From a checkpoint of a small mixture-of-experts model trained on Wikipedia.
Size: 12 layers, width 448, 170M parameters.
Experts: 80 experts in each of 12 layers, 112 ReGLU neurons an expert, 4 picks a token, a sigmoid router, a shared expert of 256 neurons.
Below are experts of layer 4 (counted from 0) of a mixture-of-experts language model. Rows are named router (the router's row for the expert), gate (a neuron's input weights, with its number), up (a neuron's input weights, with its number), down (a neuron's output weights, with its number) and show model dimensions 112-223. Each number is 128 + 24 x the weight over its row's rms, rounded and kept within 0 to 255. Numbers have three digits each.
Before each expert's rows: a language model's description of what the expert responds to. This comes from a sample of Wikipedia text that the model never trained on.

# expert 40
Description: Foreign and name prefixes
router:100132133116085117128161141109139135086148126110137129134140147169134106141120133139121129133146128165144131124117135114126112167125112133152157133144106087176123136079132136169127102135113147124176165162134114114108106096103150147104148132098114111092166154129130127107157107173099156075170111143075119108096077099124131110115083123090
gate0:086119148172135164123152113132088139143155129177118084116146147129124100085112128129102119137114141151145130126097146102145137118120122111112101120093143102124132162110120101112132138119128175116139109125159163159103163106086166161109107109118178108169106109163125110167141162144147148117136158152160158093134136094159136135111174103115
up0:147089125130154115111122125145142130114108149089145132104119123115144099139125132159146108138114150163142144114115119115163128141148131134169090143179126156135161103194110118111101175137160106142136104061075190155133092172095093141145118126155140139102121137115149179156138096098149136083117120150094147182117147148094150094135126128150
down0:153119183146128083073104141120145118125132167121148135143128094095191135130127139120158123133108133114164097144129086065149102099136120147128127168120140129128115102118104147142156111111110123107053123086075137131125159163179103128133090118133125124144120129109124128111120153138109115104097158135078123100167095157137117156121096130120
gate1:124128144128091121155128159110140121113103121158127094151140142142156167113147124123110129154159140147123132120051098095108137133146148138126170142080154121144111161156083140150177124124113141120120118145138112059180135125091144126119138130125190134126138167148178128136152116142163153157138120090104102115111151106155081101124139075139
up1:157111129107105076148117105153085159141101148145114124119128153114180094103119146157139070120126125134138180136110115144158134084101079153101112111174109108141137164131123096100074152157164120142128153107154117132137129158147144113143137138120158117126124111153112128152118141115143116103129131153117138171134130079156084130144091136118
down1:118126104138107133101126151150128120093096166156128131124141114132109140162153159131154111151126127081147170126085113119167092119086117136148111139084138083091113143135083137085136096158133141105124122174127139129115116111125088171136092130092140103139146134131149182173104144140168141090145150140108171105097126104103112134110118156140
gate2:152122103118071133117188174159080114127134124110169134140112111122143081146115080161117117126101173138117136145097120153102129099142142117119178148124132132144157144148113139160131116113143124149157132079131152119130135121131106122095211100125173175123140125147123113111133119129136092115189131086096166134122178129082168131173157164130
up2:138130181102098139117147079127122108115066143159135160121141087140162113184136138155126111105089138129106155159133116140122125171122113112095157131112139148130127130127151139174118082108164105137166148106124171144113150145126124153076153104107126129168097087107092106054144109165133069130132119133091186109116129102121132139156133139153
down2:121090127127125100107158094110090139108172146122089117112137129124114138114143151155161123135115126130136139146063089111150130127140149109125146098124140112128156131147112137107114130131150197143143124123105105157151128135146117154109108137141108132136177092130128128111163090165132151134120128109087180162133134141117123133140104163142
gate3:122120127133144144111122105112118128113109148116118153149137048120171163093193144098131122090123117152122120184111078153145120185101115102126089127139135132119062152159116119135109124123103144150129113134125112137096134134126152125126141132126139151108122165144146124089126115103117084107128169148177068157112153112118110114139140126110
up3:101151149133089182123104154125121137169142103147085129165108192105116108147132136161129111147144156103157124114119146105132123132130131157083118077117136107143156097099103111115129175157158128133158121128142132152148123161154138135120108108109118110182105142181120139102123112162174178168138148111125156115151089137122139070145097108175
down3:102110183160145101133114125120129165125117145146086130127138116136093102112099127132161120154116143122139137106103148145092159103173137133131121116154129129079127103143118124161137143062119153131115127112123145098113111161125165132094138133162189102174130119124117141106118130141135148158162127127124141171123146141144141179136145099135

# expert 63
Description: Dashes and list punctuation
router:128099157137073155122138166136129172107081203157131149128148148140137167142112112102119173135111172093109126079122147149135139132125140130170129138143135099159145111144148118170144095155096096130132128133112071175121125112083123127117162147127133121135120134119163132127121122198118136064139148179120118094128113125092145076167104095066
gate0:095125138156154089136130137116123157136101080089130132209156089158141110147118139121152174138103113136112123068112135126143138127127133154137179147149138112115150123127128108124113105119140131122168125142102126123111142132086111118092140140162119132116140142138156117136159173094148124121137156142161157123126090104096118131132125135145
up0:176122077114112156158158147121131089116129131152150123088124156103101154141134106133126116145117108149161116169156099100142125134136071107110082125123139127155119104102101163153166128107109113120106112131136142109121151100174153146128135112108165150114138108122110115116091126150071097138146096117116110132174130177144132104145151113105
down0:147132119144157110148080159144140090108054106148136124138161146136145160125110140168093114134088064147116085147117079129135135149094134103119134106180135110129165099155094089136131139130104116119132139163164095129131142121128093096131091118124134161171138124122104116151104143125151153140135135090127115122159144111138150121127139114100
gate1:110150174104162151125115170149074115122131103145144148145160113143128113123174128150162167121113112125126124136107184152137092155128100153145164128118134108111102173085150137120121134160105110090115141108148105124081152109131132098117102141109120094146117123112134139096128143140106116132141170158113139115133109108123107061137139124131
up1:131106195078160152130138165136095116104123118140125143129165112100167152101178132119160172145099133131117139117099200150144101144106111102127147112095135127107117192119142122154126082152114164102076132096137106114118162108129123125108094163122110102147105122116155133102146204123141120133102147166139135135110151111117101101121153145107
down1:056074095138118148139106118159127127121155063143098112129096082132118152114171122116077105116117152159138140122139138098126106124113114111121131103120134117164097121108157113100145141130135139133132162142123113121101156160149129189138112119127128099134122175104118190095127100099101111141112168116131114154139130122121149093131175108140
gate2:131148117105122113084119127088121169132127131114136087138161105102162119081129112099158138166169131146130121152149120074152115144113113122112185145127162143110089131118120085124120109133131104112113095119117122120126136131082125097150128118126130120128177135107114139139137110115133181139142168126139137140147120142111108113161151137111
up2:150097111151106112169149153153166106113129121107117147148097144136066143173116127157130145119096113110122167115114113157085111125109119130113091135149114130112155145142153155143136125128149159152094146114144104126135121101121153154092097093115129126170102105147148139114112108129096086130160095149088126115161122102119144117141125117170
down2:127129098149161153105122124101109107161165131090124153162119112174144145135113096119139137063146095121080137167094172127132115146166146128175113149125085139070137169117148132163122138108157125113137123120137117168112084115128167154115130148157133147110143124133162125098118112166156139157099167084109173118098120137113134152173093144101
gate3:114129137115106117150122148139158092190097077097113119145114123141146141118122145103090124136130105152116158132141086091108095121133111155094102131128096152124112113136163136094098161081122111136105135150141165116088138139131113160140132130102130170135155102109120109134123097152150101133134084164126132164138078140119154108133103101157
up3:148153098099111148113095099155113130079120151113129120106138128136104100113101127149127141155145135128136104112118154109147121144128174123131105113088148111134134098098129137122086078166141141139134131133148123146155104076150137113154160112111141114156104194152108144172114083133091101120135145097111143128109166137144124127133134180104
down3:143160125106132112134145129176096106136097171154114092163115139141131117137113099101132132091106122101085147134157139139094115091128132121130132147130153107120156127164115107147141107157135132109189092111159116106161148143153105106111130122107134106129172140110096100103114149146095131136119128157161098116108145151137089128109173137130

# expert 7
Description: Quantifiers and function words
router:114107116119090142108157172118089141074089164094147113161132121148116138132161130124134165155151136147089153152128118123144085174149124154135113094156093136126118088113141114151135101131094116130151162138138114143123146111127096154113142150119120106132162123161134098095096129141114113071157117145109147138169126141116131151124160139106
gate0:136096087128148118144108097095192127108148114131139137144173075081157123154131120166133149129092157098152113164134162128121121134157097194128105108137141114123142162136110155117136110132112137126161164118095154152120122142126120150127086169129084177145127163111139075115081130124109132106110172148116093090084140101093156114149142125111
up0:139146144130095127095139162180055123159112161132108110105070173175095126115134146115123097133158136148110150100106092120100142136112163087127171166121129144162129097124144100139138152105158128148102088147136118099129119113108148107144169097110185079110147082167121161151168116121153126143167092113134179139154130121157089148104106132141
down0:116113111114131070079174120112075160104134140165112169123131152116115135188102131094121164111153114114129101135138138115081096132143120096103130086149108181130123130151115140127145064102116143161081137131138137109157155126143158131094144132123099112141140088132116082158156128107131088099156090121120086123138130125115117110175108154128
gate1:176131132152080136129159106177162147135112158181145094100150144153113164078161098124105117146135113161137142149137141121161151098125097120103173146120136155177152137153101100122118094146148112130140096154119112093130130117104125117127132135089128114148127160164109134145159146177148111090139125099125115138099091123106111127145168133078
up1:095158129130092134103075144097125153142150123091139085103130146129133085143188136142129093138134130103133140157132102118077114148128169123159136106128141134110149136129111168150122117136142155122159115132149129114096159123133126089139130157094130130121129105103173156118142123145140096170118162136131132114091134099141136128125126142139
down1:122181096127151124118127156162128181093109166108132100117114099141139128129108168093121183137134131141121142107128146117127086132155143157109145117102126134151101160102128094123126124145124135146145113132115091112122186146165155090097131164072107139160154159115155124079160089158144090086123095127144105120157095116096090139113154162120
gate2:133093166122090115143179132101148117120132110088121094110150106098111132105069179158174170144138146150124140121139125128109097127103166133113121107164110143132122107127084127114116080115108158154097113160121156096153109109112113158098124142116099102136143103118159090099138168147098173104124135119176130158140114080140130128139114157097
up2:151127098155164168117080146125096120138092121176140152193100118140123119132144097106101053143133096117153117127131144107115146171141093135153108143102181109131112129157174120129107199125114086112141144123150096129096106151106165081148121100155177170116121141125131151164121111101153120152124133161128178108099141173119106130132157113178
down2:167115116117151138155126121148126125157161131126150129124136116104114125154099153153158134186098128107151146163133136143112136114138085128124144169178143152146116130125066115146108145107117172134121118103085142144117135138145140156155138148104130121116108126110096140141160135151176111155115078164157102115059142136087149066139129124154
gate3:113122135078135126163135145146138130144149153117143133156108115117164112109100142155115136158111117132140145107089153122153116143110120122151151104179135129142145110121146168158137097140139170113144131151135175101186131146124135099144143119110110132163115177174111140096151157153133140137098159131124112111111146112134146098196143108141
up3:126154135174142114114127132124126122116147092165143139147172107126103187130181111091146109118101131124109114182145101139149111128158093154121153175092086144098152150160105082101095113075108123137124121110093081161074116126152115155126120105157146117118145138093131132167109141097101135129131112116118144134098131127135144129094097150126
down3:124131122156112133133118185123072121102150147158117145096131172145135099069131131131116178144126061163137130141103102121133123098104110107100120109136146140115137170115165105131109137145166119175124131131130127137140127130136135083108117164109088168122165112079155154180065096136114139071129089137169135123164133104144113104135104129155

# expert 10
Description: Determiners and possessives
router:110164123095113184139149171137107126106144139104135104105126085122135107104168120106126147152146138167126126158124161127112101212139108155194117133163109157137149128131131116162136088134105089122130119149131080133106145158138109112109116115164135127112089117144121103124162113164122108074194155135089127118147131154100104149142109125125
gate0:154138104101169160124134071117109137140130132134129124132111100121147106097127167141133122136123144112095114081158174100123179113114111148145083162131109144115148144125100140090137100106148132108143089149109113189117145155156110101134119124152134088129154090127118159126142160141130150133119124136151111120080099124184101120133154113142
up0:156156112102096116133136129136141146148122135132148114134152141112142124139147112109139089105143110096136119190104095103139150115148137156092117142124159104102095073116127122144156099143120142119132139125122149088135093114111162117131080133110173138118138129120108122114139114141138152127140112140128111156117143125096111123111107137126
down0:165100147147103132150143137137125158136098126134077125126137157128174095119145148091156104111119163102120135114106125168129097124137101169122124093155112115142091159129125145154129132101139151106130157093139132159172174132141114156152146149099129141131147112154117118098142087105118137111113122127126147128177169086132150107114122079146
gate1:108112120159128118119126133172146129106117113142144115143110114189115185098096177141137116160111161138153180118090136128117119098154143137145128115151159099122118150164115104113138111132130100123120136122094132141164150112068095143136147191141130134114122145101115090144141138092137194148140117117166144157141113150097094142125143135138
up1:133148083143136114119141096085127136146147136124131138123115134078147133137152096092161127057127116075088096124141121092137142107127105100099151093109151142107147107107145124151124127103138167133113115116148138135101121147135104063163114120145140094145132091096141177113106129123139100132133110129114134133142127084188158113156115117113
down1:133110153109130104110105133173124145151112138171085156097126138123205099101090189132154103119186137117124122112155129122135122119118131094100157152160115148159115132143130119110118127147119145141136084135076157109144102117090107104156149124107093125162125122114146135104116155103131134144130144118108114125139135118123123000142142117120
gate2:166090157109147095135155102124116098135093130169090106141140086115164157099155154117148099108132145130119157156109134104133101147097095100122109116125131139129116144145117119103132105128130124146148099116095151113138126179053108172142141170136134105091130150159168122125142100092094141112128099155099147152080084100126137108149117141124
up2:109096135128110139109125165143137126124085151153142122161135101144122137127145149093079115128119120135091128134080123107102109105160154075068114138119122137154095107177126078173119098166119148131106147133126112088093099137132089147129109128089125101089106136119138122127165092074118131100157115100109157117101123088105087119109103122129
down2:156149180122076142153153140144116135098122095119087072096147106107152141123120080156110106069128103148128101145134153121164108143139162110097135165095127171126135129157151089135151125161144132104132113124136133095130147164141115144143089129142143129106121117148095122119099139111100102123126132140156128136143159123099090161136135173103
gate3:122124142127136120124143111096095129148090170125140119100170108131130145109136131076164115151149125106118163127130135117130149153117137128126197140156138123165113145080111109112130116093138105094155093114149161130141151151143142154138140147159139068126109140162120135113105149134106120114121138125124062168135084150134131128129137128093
up3:117113105129115127149101148176141147055172110149119135128136138152138130148147136119086124093118152122158132125130118130131106113135138109123088118103105124109163126138123144136100118163180156134088156143133122126147089096091141097150125119116138136124152141071157120129144138128147170168174137096166142090109164097106096125131132146149
down3:128147114041142132098087132122114145105162133130128111124121108081137102148095161118096115113063122088102157098127074160110166093223122098109159112132136164093118112090130158147149151092180143110133157127174163125152130114142119112101141170086135131135096138145121104097155149153112115076129155150153120108118153087189138128140143143140

# expert 34
Description: Name-start pieces
router:112119149129083141127114139132134126084131137138134104125140131142135144154152143105142152116147154177109118100147135128112137141126153174160157095176111159117107153117149116147161131153089123131163117140107097114088155112104140101112132124154121137137172128159147111135125141118093154131177166136103139121134125132092118116145110124106
gate0:099100119109135107089158148097120137123132121175132131133115123111126129146145088111137139172120094143153139112157164143149139108107118100097137140136130109145117171099183148173104101146118122113134150125163132119102139185149124112133156109124110150137156113107143131171112158158114136170116116102169205109146103138144122115163128137115
up0:104109167097106100143090114162133075146121188117132164115140103108143119123128119107162116147162150112112167090153124105149102113166107129122124090092130175175144160132111076102123126122150135128132146126101125155194140112167155099143090081069106128130127123112137111116126106121177152154151180159117088131121109127146079145141105147122
down0:118149139128144147121101154137180122120145125136166142113101119133159128114190150119136137110161122101129154086153160095147132145113112102139149155114101101120128087143125122126111153133144137120099120157109175094137122138118123141101117160140167132111103129105147176091182135132140121130116121126100097174112134142098115134142150120151
gate1:134113135138168135131131119130107117072138129121132149141139098109151154104089102118111161149170143121112127155154166144131162191110077107174139125160132137139100137128131137141144108144114138120151138078150141131143130136148109147143140144120168173117148100110141111141137156128191150143171146160124148128144146132126131181139124137152
up1:155170118118114135159093122123130127125152161118149138140102123135130089145132141112137135096128130138125097073111133121135131117145153148103157103094137155143131145101093079108093144112085128129127132103140160151181139135170112091094100109094144092148130125103150114097120094155125145118162154124159122112156125127137154120101110126078
down1:136147107084100109120150140101111109117146168123156121161188104133162132161124139149149107145087119160110174095106125168109144128141109115111141074124166070102113154119090118146102079146131131158160143119120138156168149117138152130100095133137135081141176130118139108129132095113128135126149145103118161065181124169139097109101091114121
gate2:125095139193136104121113139159135132151113136123108175127122110121122148132149136132142141124113080105128160131166123146133111123136156116127143154134150093138131125138136140148115113108115150071112107134117090135135123132118083155163114161154140069147181142150142103131099096114163150131129136125117135120085146104146188124169153134135
up2:123111126100111163108082144137149122121180120118119163141149128156137121108108113137175192170154144126065085139146116090124136128097116154105161117144088135140101155125128100178134147141171114081153091145104113147169148122172080116123138107075118112140162194145146151081157111110130121111109130151116133130129154125145139106085153112129
down2:100147112156122139118109153144114123182130097144187100121117100115109168123109131111171123146160152130157146145116119098143148150153150169109154116146195112118129140150088103111134081112122107157142139114096133096117132131186094135137113118110133109119159137139126143132150138135165113173090136141110185110174131086123143134170107126147
gate3:131100169102124096159143096078112115137111114126173122163117087127136125087168121127137150135136165102143113108134102161120131131132126138178089149079141104128110164118128165118131142160152105160132114140076093070139112177130093109112117110153156119090115148187126173125138142118165159154110118132116126129176065151129113137103151084168
up3:165116161083124093148104129139118125149109121124170164151115077140112098097165112109133146123110153112101149102123115151140133121105109122178110182093134141110139153102129120120094152135125091160160143128094092092141112178118129118082132117133148153104117148144147186125141112140201161126109120135114148147138081145132160131096111060157
down3:177111137122124185120117089092080116113137148166140155136161108138117093110114154155154119099108159121188131095128144155131139178061100133143112136142071119104141135085102140156113151105119090129130141172084134122211152122166123133129140147140151103170141135125149194118101149112140192136109160119105158120107186150157136094103135092136

# expert 37
Description: Commas and list items
router:104159133131122121113153137107148151130130143116138140126155094171114122115143146154144182155138184131103156107127120167152094130171141119157156124158093131127128114109125129167147094142123184146132109101116136139139118148109131108160120152123085142095131116148137136086129126111110138083127138124118095118156083143105089089145146049108
gate0:147154133101124143175136144212144135106097151126126168147123133106133119104130146136149152180120075116109125094118149119152118089134091132114124121131151156130142121166104115184113154166138152112123115160104070115135148153143120143116087121118133155132109127159125143157127122131136164140088157130119133147164106108159142122123144155139
up0:076102130166125131134111107105120137168153084114146115137106113097113089136124131155092084111149134115123134120136132169122124128131132096134088127125148113109124111107165122066108124100096098180084164114095141174143082120165110119130156144174140131078132116120101106101154121104095101114141106091164163142126139142085155133136105105137
down0:130105138104117107175147052118100149107155156103171081126130145115123104149106141161142127128169069159112139142139107123102135133123142138133122122113156112137132154144118134141151139115123130144099115126137109138113130144100131073117168117095143134092132135094156108115097135135182151127153139118140133108127127111134097096149092125137
gate1:109108107136116143144123139106113122112122126160076098104126134115072144145117160125139191148103129162126132126070168132075125153135135162125148117134145122129126092168109156116161089144116110089136125121119181114114098127117099112138104102133088112139105107135107127128104141087086172144132111131140089129140117135124128122140135131112
up1:122109114099131152132146128118108140115127114154101118101128133136101126150107149126128152132112127171139124100083127114076113143139150147093153111142161130119128097174118138124133108127116085086110128115126178140126083158091117126137121106128081102132075112129113134145115111091101169160090114159147133124134136151099120111136125102119
down1:123124069136150134121100143149119105169131158155116113128118101133119161163146143112124115128075118127083156150096148152149147149145115093164145169101096145133152091093122138147118129152123069101111117119116066155123164130129177106109094123155127121148153160087132146177144136081089113171125143125091094151116174152132158127124091181135
gate2:127151122156130144152167085158120151125174165127106080111144141147092163148116146071134140143151114138119120120123133104132125137128116111130167147101129119121144124139113086094136094117115129109143096139107139113119136185154093134139159116079110141152132144180105118161101166118143097146136145149113103112135157109129170104134155128156
up2:140148146085109083073109127093074112168151172119131114093100101131152098098117155152129126089137087095139109138139123108144097148111147155107112098109129135129101118093074116127143150118161145129112092096161128176132125109144140164112140120162174152123120105130133102085106127098120138142158098121148134166143134168105076154118153112125
down2:134128145102158132148123128131147124135157116123158131112108114138172141055101144142093175135143114147149069121145092102089126124119145200136151126088121127109124152149119125158149150127124140108117151126138101169115084087156101114102123108102123149178088161156145136153122147121107148100146127155089128078136098130151113135114120135147
gate3:133135134169123161124135148171116151143145119118105127145079126156143097162134133115105138120116121122165179121169116097122119130146118128161104130166121139153162124168133072115079107097145117105107157135139121138099126138115121160141144071105153137110087114094118187160101125158123120132123153113131141123125154123107119085134141140118
up3:172107121156147137155154116140134128142177136128143144143084107150164082165112169142097119111121156127134150137152114117124161132158146129180120112167130153188144137159145106120120105105157116136135146136106112151094122144127103182129154113157125146100147148115128159146085121177124122123133157149108125116100125120118111078114115144113
down3:119117086112142115112119129081154107081144105181114144105109191149144177119157130147102110125067122125122111172179134146154077139137141119127138116183118129097143097110122129108125132171144150115124164136136171111132115127132075120131127155094155122167145160162152110055157141104131138106112123116163145127102142140126142126116154153111

# expert 14
Description: Common nouns, odd pieces
router:114139143146105139109134132119088145148139146097110134153135124116132128142146155134112167135136119188095128114164112134142139163155102087108090154153133127135115146137066091153176064141115145122149119158108088114167165150122138122094146141106136101124127135122105097130158155155123127098156152114097114125171089087143101136123147130158
gate0:107132126104114125123107146167128081134118137089118080150109108135094107108127108106131147152102139153129191123118100071171144152099115081114102143111132118152136102100161134126140082144138129127137128112116127163166111115167143092099104167156168061170079150176116116138120118101152103156072120122126129140171142114112095114119084113158
up0:122157154110155118161132138123139169117135105117164105072141136156131151108116135149112082142090103158140132129122092121110161134094144134122122086067107094169136146147155149101103105103140176138128115150148152133148135153160127136153170107108155100173101138122116127162148114105192119140118147125125129126139121120162123147090065124143
down0:134096107161087131164129188101110124123153128167115065150184111150101118143214102108152134142142112085129131098113138086149120130138144110114139155177146165141106151125114143137104124120101112116099145154170101163148102153096164076140140138137115113168128140128143147122114123148136148124150114184135099127169137113121130155125157105109
gate1:162126108096127136146144094106153104115130116110120099141093162129140111150155145096152113105120174106116130122125108139127135135138097116130129113147100141159092139154105109138112127141124094124147079160153139082127158153086133178074132146144113094142124114139121113102135097165100132120088050143120123071166076165130183135142129112117
up1:092172122134116109135113127178089108116120107093103147162136103093126121133135082140122182149169121120127171173147144127149107140139132146127120151132124138106155174163121146144150181119159141184127131118097119162091146182131102079177135114140194091138146104107135142160121069110166148127155154137118116106113176143132126128174179150111
down1:141165151146146125122122143121118134142095143117161151118125115123115166147101135127121160157124116120104139106150144114157160158131139113112135140119133109116147142105122100151161120156156135099109127142107158087117132131176107108140166127121144142128149158118140113167086122141106115095126106105112106130105117134100126129145122131113
gate2:152155098156073114140160107139130095113118126123174130132144159098163125126105118138126144127124093144076123100157109098134119137147118121126150153130138105140075101159145131153139075114122126097107143141149171119122138180122096119143121153149096135164120080111132127057153122115091156095127105152148107146133045184134119141105140111099
up2:131120091133096164182114124141099122133118111173141133103101142114116159122146122175126159144137180083115155143117125092142107131146092098132108136083165152109134166103157131149156146150114118148117114119117165161133145175131150186111113142129105124143143139136102083144156176137161133130091121107138081123104092104143112131166155129135
down2:124122106133146070125149149129154109137119169168114144094066083099130134146119151158129093129128134132137083127144127104109120090156150111117124125137103114108155150131128097146119129134136117157150100140141093147091105111147119106120105136111146132136128087129116145127126122092158149104137090097109122127167142119082157132142114132130
gate3:146111182114146183109125134106127118114106174145131121133129084096122087138127106142159139083066107157167122136107086133146104155099125139126184135138144135115109082148096113118154116099176132093116094145166162136086119127103145124146143149158077094107114176156144139111165168142102135138081123133102119140138133150108119114123126117147
up3:112111124140149134130101133176111103124128128097133176176137148128110133163060101127114102130114111164086105119135149112149133155174092142066153160158102161132108118125133118143080127126185100125142148107156112140164104135134105094116140119109156156172094132099152098146099141118134137143141147098107160136111120124131129132090141140133
down3:175182125115105102137155119180135128124107151126139181102113138115160153122147144131145145145152126137127135117135131107081109091129121135137113127123137103111140109096150130124174142113110136118134089151121144173115146161186147102117135096159172141122126097130119098152168133131191077124097103171118105150131161131146108130158122127131

# expert 58
Description: Media release metadata
router:085131145143138141142099133126117112120117107094130152126110095130153144161151139122120148138135130154096127130131189122142119144121117143147090099142113182125111147110115147151128119147122140159121187116118132161132146104133175096105092187126129150160130150115116137105119123122114117171138138107074131098185150115079133058140163149122
gate0:129124144114172104142092097105128145105115100109115159099146094119128098133129159177114184106143137127114105137116162142142154121140126108175141135171131131084131136113126181105077148127188105138113156130082117118109146140105125136131124112158133127122128108095118131132091171132128081075116123171102103152115116110121130153137127117152
up0:153156168112094141113118140086098143105155124127160149126100122141164122133129113120114111131143136105122137118152141184132167179104121149159101125122089113109142083125104142127137167116149119158117110091142172136168116148165108163101093118140094119110114127076144125122144107144126150134126160117127120144089143159135117124107074096139
down0:165108105095091079112135144137099109101163086083125113095087123122156101111091132107077130173124147141132150119107096162131088158122129140126137143145131076141116131099176153127125107169140089148103148122146104114130114111120175133150134122118102177114116112146096135137069132169094106130105164137120091139136164140102128134172104145150
gate1:094157079164131157127115114146092161100111117088162127116150128125109071145118097142100131112110139123128160118110176144088119105156124129123130124120118097105129161103112113131120165152154117104154096138162121171121132132099149138145124132121134163130143108100115128167114114154154164133096149137168129157176124143123124114100166155112
up1:104140114173108158108100114140091135072103127132156131099163119107093096138105123142134143128143146148157178070100163153116117140167164154139150127114112131128128165101095124152106158171171128105151095127137118150131153141098139142129135108106113117144168134103108093129124124126186128128106127136136148104176142172095065112142189145114
down1:091164081150126146092073086164165125146109086148127139069130115111147092113109128060158085132146085096132095123160135164143135150124110126139076133123107154129147119118159152106121143170157120134128150133167144087133153130113164094139091152132151169125121116093133146140108101168139111181084133102152126132136140132134120167171156142145
gate2:148134135140080151120120121124075170124114123134123161131159108097129156126149123154126170134144119114114126133120179111164125140154153155149136106096206135082138097079101092104141172115153113088100149137120134123094130136117112105090127136137135160160152150111124123159107105181133138136089115077163112126104132110097136121121144128126
up2:095093127141153131152157137135138125153132137085148096142127140143135151137108137140172122141146103123172155094156095102154113111123158099137119097167129082110106200123121170165155088149138113103148119114126125112059122136141129100107172107116131134127124144165115171178066100092149103124121142144126131156174125183095116118126117102195
down2:107112115156144136149144133145104167144103097140114111071185143107146144092136130122100087114115072174122118147121139111150107160163143144138142133122144145124119151081099150148126146138117145110077143141137099159082106106127166166148106162089141143143127104039092107159105085144096114110170117137137152138088132115123110097109157112108
gate3:093113126128125096157145115133088103103138110106162122170117116138122089120125123098121113125147175209132130121080119131112142142160123103150162113154122115130148122098139120098116122128123166139145126132126155099140165126134113105108129163126157168128102098136139122137126126109148124086095129098088110096161165157098110145125111151135
up3:129157142114131135098099132151152142103111169164124115091126138125124143080119120110133104117179106103158144182141114148072124119122141155129140092155135154116132167089155138103145119121136103127151140089097129181069123114135117140115125091144097158134158121109125125143082121123139121108117098164152092150127132093126098154158129101133
down3:143117188075094117086136140180152135090134127166139142107165125142139118123135146149176173140133125131156125140135106147080101120131099116099161134145139137130122148115111103115172089133138105144141099127159125142094100157126144171137097146145150164135119116147175133113103122138100142145126135169153084139166150173123176129093128107116

# expert 45
Description: Pronouns and referents
router:140114123149092111098148132150173142109110168125134133111100110124159135123137098143166129135127144133137111132096138168122119174136140105136175143159146135179085162124155121129093119139089137158155141124138119133115173120139101129104117100126116153132114121159114138151143123155110122134151157162075146090180062137087094130137106148138
gate0:072070152129122160123090144134111176150116170131118075169127108104111103121147141117123142119144130145136084129103118193103102168128124127142140170164076152083095125112148153093099138143122117157136178170112126137157156095091097133158144135140143167098117116148151095113092148125082151090132180145081068137134128160095146107125148097104
up0:087096174145098151106100147174103161142117160144106101138130101078125113103120110132111131121130163125115069109111113149106124173119167133121156156131114150103094127115115163093129160091152124139142182173113123147145109095150075148142148136147154162102115116114123149099096148141099164116138175141113069100104159155119162130104153105118
down0:080130110102142140160135099140070147134129132101125116158144116095116140105065114125139107105172162136162086145146110168115081147098115143161137141097145176133121111103129151072137089161124137108140172147097136088146101136126121106111116142128134134128144112162104152131108127081144125151102149117095157139089155140123088126130152146113
gate1:108176137093149180128102077158150158134109121150114116148122154118162121112122185136112098134127156139107146116139134095124148151144142123136107104108122122121112125127121155107119148141162109117121127137070151119136120139111136104116125139132122139134172109150103109071129124111060135105119124116137131129123139093188116120166161111126
up1:092176135142160130074105154165104145108127155143107115171131079135042150106134067138122158134110117084150106166118103107102147123105079129125120111154120159127147139106114122125125175152116153117089156115118115179087132140136140122160112110115126136113100139156179147139140118123135131161139186108131079164116096150123076130151080094131
down1:153148167128132127077060151128099137175140140110141138170091142125105115140137153156120113107090084130131149086131153143175113066173153159143107071141138125144124146062112150145183162131143152134109130126142127131171126102118137139102147123115099136212136097106146106109095104158127117141094117108120113114127146109143152107183100121166
gate2:100108114159118145112152160121138174143166123125175104112098127155112127104142130103102138150110108118128174102111128130149114108163150131144105144119122119125128170104130159100090079145192103154119090141128189130156133141168094151141147126098132179134140130209173089133165114145141095115112140112092139111096150143149088108111113105152
up2:157150127116093141124122098155116103098101166124108145175113121118139147129107144105200118139106146119088081149151112124164086137085098111113188108109112152130140107143125135105134133141132124137149131121111104151139099107078107133129055130135117119157138174113179109135159142044117167116139166151154101130119113147136102105165150193128
down2:149162153155117126119136099128074065098150088137129127112094140115165149126124139148141150084084121140074132085100136117131097154143126113134138133142099117170170121103175128117131163150124101144159111110128156141160126119110151106099094080155138152128134084109111143092067106093157135126074120149124118107156152110101125071134108135150
gate3:173102127154142109140120155128090166114141159136165103068143120128178128122135163121159160141167119129129168122084131119118163130116112122118138128124150123124130086121115078127174088121112121130119114121082144154116111153127104166110141107099129113101098098151126143159101120167096145061063151124174125146178135161145121123110108184167
up3:136169117110123161114168131103134114109151108145115172159109118123113144150158101098140133116127159137152106110179139132117121162109121151143109115108129143123145144169134161106113169122089120081103158126157105116149107088149152102127086126149081098133101164118149139103148178110128141229171135124112129098125142092148072117153121112098
down3:118109108122107170085124102115119143126116123128092136173135107126119073136106131150120123143115151115152105134147132112121115148178109169165104134133121130117159141158151146120103149082149137098121126167186159131161134114085142149101129150139127123127135169198153100112127127150105115128152115117122148140125123133199153106137141090095